From a checkpoint of a small mixture-of-experts model trained on Wikipedia.
Size: 10 layers, width 256, 32.2M parameters.
Experts: 128 experts in each of 5 layers, 4 picks a token, a sigmoid router.
Training: a variant of Muon for the experts, 4262 steps.
Below are experts of layer 6 (counted from 0) of a mixture-of-experts language model. Rows are named router (the router's row for the expert) and show model dimensions 0-255. Each number is 200 + 20 x the weight over its row's rms, rounded and kept within 0 to 999.
After each expert's rows: a language model's description of what the expert responds to; "gets" lists some tokens that make up at least twice as much of what it gets as of all text. This comes from a sample of Wikipedia text that the model never trained on. Tokens count by the router's weight.

# expert 32
router,229,185,204,183,202,190,243,207,188,198,205,226,213,214,229,249,210,195,207,216,239,255,196,216,156,209,218,204,210,172,234,191,197,198,188,198,213,211,190,210,192,214,213,180,199,214,202,219,207,219,214,184,190,241,187,169,188,222,239,218,201,208,202,192,169,187,202,177,218,196,189,168,193,220,182,171,190,177,214,198,195,215,193,205,178,203,202,214,206,213,177,213,189,202,189,214,216,202,178,220,149,199,254,215,182,218,235,169,216,179,195,198,234,187,182,187,206,198,194,182,193,200,174,243,179,223,208,224,210,219,196,200,195,201,192,209,220,200,176,205,175,222,175,211,175,205,176,161,220,179,208,241,150,184,196,200,198,209,187,173,190,188,203,194,185,172,214,194,165,185,199,193,196,187,189,216,196,212,200,201,231,224,218,197,184,194,186,210,174,171,240,164,194,222,180,189,215,196,240,193,195,211,227,184,199,160,241,200,218,194,197,176,221,208,226,225,193,181,205,182,183,212,180,189,200,197,151,223,210,176,196,174,204,208,188,184,193,224,234,198,182,222,179,192,231,212,221,181,149,244,223,219,206,227,209,220
What it handles: Word-initial prefixes
gets: " In", "In", " b", " f", " in", " v"

# expert 53
router,201,190,224,157,223,226,201,235,182,170,225,209,196,202,204,233,191,182,195,186,208,225,227,215,180,197,263,166,227,179,220,220,180,198,189,186,221,199,203,189,177,205,202,187,223,199,185,210,214,211,208,191,186,191,196,181,193,250,194,203,179,226,182,202,183,230,223,192,192,193,211,169,225,197,180,173,177,175,239,236,185,219,172,216,176,220,195,196,213,196,182,210,204,196,195,189,226,224,214,223,193,190,199,234,163,183,160,205,211,170,195,227,206,216,218,183,221,193,218,184,196,204,179,211,191,165,174,209,171,182,199,221,209,196,177,234,182,212,219,174,200,220,196,191,186,228,234,207,190,186,233,233,169,204,225,207,200,201,202,169,220,211,182,202,187,169,189,195,210,221,183,188,222,222,205,232,177,227,217,209,243,207,229,183,212,195,174,218,187,159,216,187,179,162,208,179,201,193,210,187,192,244,213,201,196,211,212,218,215,213,171,191,224,222,204,213,222,199,203,201,183,196,220,234,196,205,137,209,183,184,173,221,215,220,210,184,217,222,221,183,166,199,188,172,195,201,204,197,175,208,205,256,201,216,219,218
What it handles: Capitalized word-start pieces
gets: " Ch", " re", " J", " St", " Re", " un"

# expert 19
router,187,230,190,181,189,201,207,232,196,199,236,221,197,176,205,213,192,179,185,218,221,240,173,220,193,209,203,184,189,200,215,188,190,213,176,203,205,180,212,178,210,206,201,193,202,190,201,216,202,215,182,151,185,219,204,188,187,209,221,187,207,217,202,241,182,244,188,192,183,214,204,203,228,204,187,192,207,179,228,213,197,209,184,229,172,179,195,210,235,228,184,164,223,210,203,197,198,217,172,187,222,194,198,205,228,228,190,192,207,185,205,199,203,169,175,184,208,178,218,178,203,173,166,237,177,219,200,235,188,214,219,191,203,239,189,219,239,241,213,219,220,175,178,178,171,187,219,179,189,162,180,196,193,212,216,216,227,228,179,156,216,203,179,209,192,185,223,201,212,222,244,155,242,234,183,203,196,174,226,185,179,221,185,201,218,233,216,198,201,167,239,211,204,144,219,198,213,175,221,191,191,239,206,217,194,174,226,214,196,178,207,222,226,213,211,193,224,195,206,175,205,200,204,218,186,182,168,200,209,173,233,180,199,233,185,218,168,225,214,212,182,243,205,204,203,203,190,162,216,185,211,221,202,212,191,188
What it handles: First names, name fragments
gets: "ob", "ap", "op", "ip", "ab", " Tom"

# expert 3
router,216,184,209,225,203,191,202,220,201,210,183,242,194,204,177,201,225,168,207,195,211,216,205,222,207,180,221,203,180,239,185,192,198,230,213,207,209,183,180,193,180,240,211,183,201,239,172,208,176,189,157,198,194,196,221,190,215,217,189,203,175,232,203,218,171,205,190,207,177,183,191,184,212,221,171,212,204,190,195,213,212,234,204,230,200,163,195,185,223,237,218,194,255,210,208,177,223,215,171,210,222,170,208,205,185,170,219,188,183,203,190,220,204,202,198,212,195,202,199,182,197,185,199,225,150,217,165,221,197,208,171,172,232,198,201,203,186,194,168,209,215,202,222,216,191,226,212,192,146,172,216,198,181,178,163,207,183,227,199,184,201,171,203,185,204,201,225,198,176,183,213,205,211,213,225,181,207,229,255,170,239,209,223,139,191,199,203,203,221,185,219,203,218,175,186,170,222,197,220,223,160,225,194,174,179,194,232,204,177,217,203,217,202,189,205,172,187,192,180,211,212,180,224,203,201,202,178,221,218,169,168,196,205,234,215,190,178,234,222,208,177,222,164,170,168,214,208,199,185,193,214,203,204,218,174,186
What it handles: Definite article "the"
gets: " the", " of the", " The", " in the", ", the", "The"

# expert 33
router,182,182,211,171,208,238,202,180,208,185,201,255,197,182,184,212,161,179,178,217,213,224,202,210,171,185,210,200,202,220,157,197,183,240,177,192,225,201,203,221,191,195,196,177,192,217,176,238,196,218,167,190,200,195,217,191,219,236,210,208,216,234,206,194,188,212,196,205,192,201,202,177,203,198,217,228,187,204,259,177,191,200,189,228,138,187,199,183,209,167,207,177,178,195,214,216,212,202,179,247,224,209,232,201,176,222,197,196,188,221,193,184,203,198,198,202,193,160,172,198,202,207,168,203,180,183,196,240,164,176,224,221,219,196,183,227,196,206,164,192,175,235,187,215,192,214,200,225,213,186,229,201,154,202,182,193,207,182,195,200,216,246,176,215,175,194,222,229,187,193,216,190,179,221,161,222,201,183,242,188,201,227,198,198,198,190,176,182,177,162,229,185,228,187,171,173,240,184,209,188,173,212,205,209,185,209,195,202,201,202,216,228,233,210,217,190,207,224,178,207,201,182,187,184,203,202,191,234,212,186,218,217,192,214,196,190,186,203,210,188,163,217,160,222,210,198,186,229,203,178,235,222,207,204,182,192
What it handles: Coordinates and infobox numbers
gets: ", ", ":", "2", "0", ")", " January "

# expert 47
router,241,207,233,177,197,185,206,213,195,167,191,234,158,169,231,204,185,166,180,179,187,220,219,203,217,196,199,215,217,193,196,218,221,212,197,189,201,174,208,204,192,238,199,158,201,215,192,227,172,208,158,183,206,193,191,183,188,236,190,190,229,195,184,213,183,215,200,214,209,182,186,184,182,224,193,187,193,200,225,212,180,187,198,203,107,163,192,192,213,216,220,215,210,223,223,189,237,200,187,175,199,208,231,215,202,209,207,183,220,177,196,196,207,214,229,216,208,175,252,198,219,191,198,241,179,188,223,219,220,194,231,222,232,206,222,235,216,197,199,207,181,202,167,177,176,198,186,197,204,169,217,200,161,196,197,198,185,162,195,154,223,206,167,181,208,209,183,210,208,193,197,180,228,220,170,216,195,196,246,213,211,233,208,166,198,190,182,221,224,170,201,214,182,201,182,215,226,183,220,222,190,205,168,170,206,206,200,198,198,187,194,191,199,203,202,159,229,199,214,197,211,217,207,211,238,210,196,217,191,201,190,191,198,208,174,173,163,216,192,189,191,236,195,175,213,227,207,218,222,223,201,224,212,179,196,195
What it handles: Infobox and table punctuation
gets: ")", ";", " |", ");", ") |", ": "

# expert 62
router,196,208,212,184,228,219,189,218,186,206,204,218,190,198,189,227,193,173,184,193,255,236,181,224,171,190,226,199,242,216,207,220,180,180,217,198,195,178,206,210,176,223,196,164,198,201,172,206,217,202,216,191,187,189,217,193,220,240,231,196,193,193,177,235,215,220,206,170,213,220,177,148,200,209,189,189,226,222,214,244,206,208,189,212,164,187,200,183,236,182,201,198,186,175,218,218,219,182,184,193,222,231,213,199,162,219,204,174,220,169,185,182,214,181,181,204,220,158,218,161,188,208,202,215,165,190,189,234,206,176,219,194,219,186,175,213,203,171,197,185,194,225,174,185,194,223,213,193,212,179,213,195,199,187,204,205,202,210,202,183,232,186,196,192,184,170,200,162,188,172,171,214,184,197,237,201,174,187,215,210,211,235,191,202,211,181,188,215,191,185,263,205,187,185,216,167,243,205,240,157,200,240,211,180,180,194,210,188,194,206,170,231,191,215,209,182,190,199,211,186,195,174,159,229,196,191,205,217,244,168,217,197,212,217,192,184,205,194,224,183,209,220,184,205,189,218,214,204,214,187,223,240,193,211,200,190
What it handles: Hyphens, brackets, list markers
gets: "-", " (", "|", " \"", "===", "| "

# expert 43
router,212,216,191,149,215,182,216,230,208,183,224,203,217,176,184,204,215,172,182,197,233,238,206,168,176,193,197,217,184,210,198,215,209,218,213,191,213,199,155,217,165,173,193,173,231,197,216,202,177,209,174,210,223,182,191,205,194,217,211,200,231,207,252,187,202,202,203,198,190,216,193,178,227,236,186,221,187,180,204,194,229,213,205,203,187,180,219,218,243,202,213,197,217,207,223,177,234,185,197,200,248,198,207,195,164,181,195,203,242,202,191,215,189,197,189,190,232,154,192,215,207,209,175,198,172,231,174,221,194,226,196,218,212,192,207,222,207,185,192,196,201,217,188,184,201,220,206,199,170,155,203,219,171,158,183,225,186,197,202,184,234,232,168,211,209,171,223,226,167,188,186,179,243,204,186,213,197,206,200,219,192,197,210,197,191,162,164,231,219,174,241,230,188,200,216,175,225,195,229,187,161,221,200,186,170,204,224,214,166,171,177,202,179,202,200,183,222,224,193,185,196,185,179,217,211,214,169,214,236,195,192,212,215,213,189,216,203,215,204,228,192,186,203,175,204,186,182,175,201,205,242,220,219,176,178,207
What it handles: Digits and number words
gets: "1", "2", "3", "4", "5", "6"

# expert 14
router,203,220,216,194,204,200,223,178,155,194,206,216,189,193,207,229,209,208,178,200,216,216,215,206,153,186,209,211,184,179,207,211,183,199,222,203,191,184,169,221,174,207,201,185,211,192,210,241,176,199,154,178,195,184,255,180,180,233,231,158,180,184,248,218,165,235,216,195,183,180,194,189,186,190,205,189,191,197,207,218,220,223,193,198,161,183,183,197,217,190,209,176,221,209,211,196,201,169,189,197,209,187,197,196,204,193,209,163,201,204,209,221,172,169,195,170,187,177,192,209,173,195,178,196,184,203,207,218,206,206,187,177,216,225,161,198,212,207,180,212,203,225,190,177,199,206,244,178,203,159,228,168,155,181,182,207,216,228,188,195,216,193,214,189,218,160,199,189,170,191,238,212,215,211,233,219,191,201,207,189,197,206,204,134,211,161,217,212,220,192,212,199,202,194,211,198,218,234,212,164,186,198,216,189,183,189,207,190,235,161,237,223,230,237,195,197,213,218,221,185,198,191,211,225,205,194,180,201,200,176,180,230,225,195,216,222,180,225,200,231,199,232,178,189,191,225,192,170,173,211,221,229,191,186,186,209
What it handles: Years and Slavic names
gets: "2", "á", "1", "š", "==", "í"

# expert 9
router,213,224,223,196,190,201,249,218,170,205,207,233,179,195,211,215,217,184,182,222,196,214,197,212,171,212,209,210,216,219,191,202,186,228,203,198,220,196,167,186,211,210,230,192,215,217,207,199,226,206,198,177,222,196,196,188,188,200,202,184,224,190,180,223,183,224,202,221,227,232,207,171,186,212,195,213,195,213,230,218,213,215,152,188,172,184,206,185,214,248,205,200,205,197,188,173,212,204,193,206,201,166,202,199,198,218,180,161,227,174,154,188,207,154,222,174,212,188,174,198,170,186,180,235,199,253,187,227,214,226,226,196,220,211,174,234,214,181,202,211,178,174,164,190,193,191,206,204,205,192,211,232,176,220,172,204,182,192,178,176,212,204,192,221,205,214,210,259,203,176,194,171,223,212,189,176,196,199,219,186,209,213,214,210,192,185,182,190,196,175,218,220,218,168,208,149,212,170,211,161,194,247,212,196,183,182,239,187,201,185,188,181,219,213,252,176,214,204,195,176,208,200,195,219,177,205,185,193,215,169,212,203,206,217,210,151,194,207,216,230,211,195,207,185,166,223,169,186,197,216,226,239,183,205,194,198
What it handles: Capital B and on/at
gets: " B", " on", " b", "b", "B", " at"

# expert 54
router,212,180,225,207,225,201,207,219,186,181,217,264,181,198,198,214,214,200,176,229,197,240,219,196,194,185,203,192,193,190,194,196,203,235,196,188,180,185,202,207,186,189,197,177,220,177,214,204,211,167,200,163,189,213,197,199,213,218,214,210,204,213,207,192,177,211,232,198,196,176,197,181,207,196,196,234,207,183,216,232,182,241,209,209,176,207,181,161,224,202,216,189,238,226,191,205,220,224,151,224,199,219,212,190,221,212,229,209,182,191,219,223,195,190,202,181,214,207,207,184,211,209,197,216,163,200,179,226,152,202,169,200,240,246,212,203,209,205,217,196,216,202,171,203,167,220,199,213,213,130,238,189,161,184,187,194,215,169,204,182,220,216,182,178,199,216,214,193,192,198,191,170,148,231,177,226,182,211,216,205,221,198,188,204,205,185,189,183,186,169,221,204,181,192,184,212,217,219,200,187,161,228,190,193,171,171,213,199,217,179,190,197,204,207,213,190,197,200,189,208,189,194,187,254,210,181,205,232,224,187,208,201,185,235,190,160,205,184,215,206,170,190,158,158,183,212,178,199,169,205,217,246,218,209,187,197
What it handles: Demographic statistics
gets: " | ", "%", " (", "% |", "% | ", " million"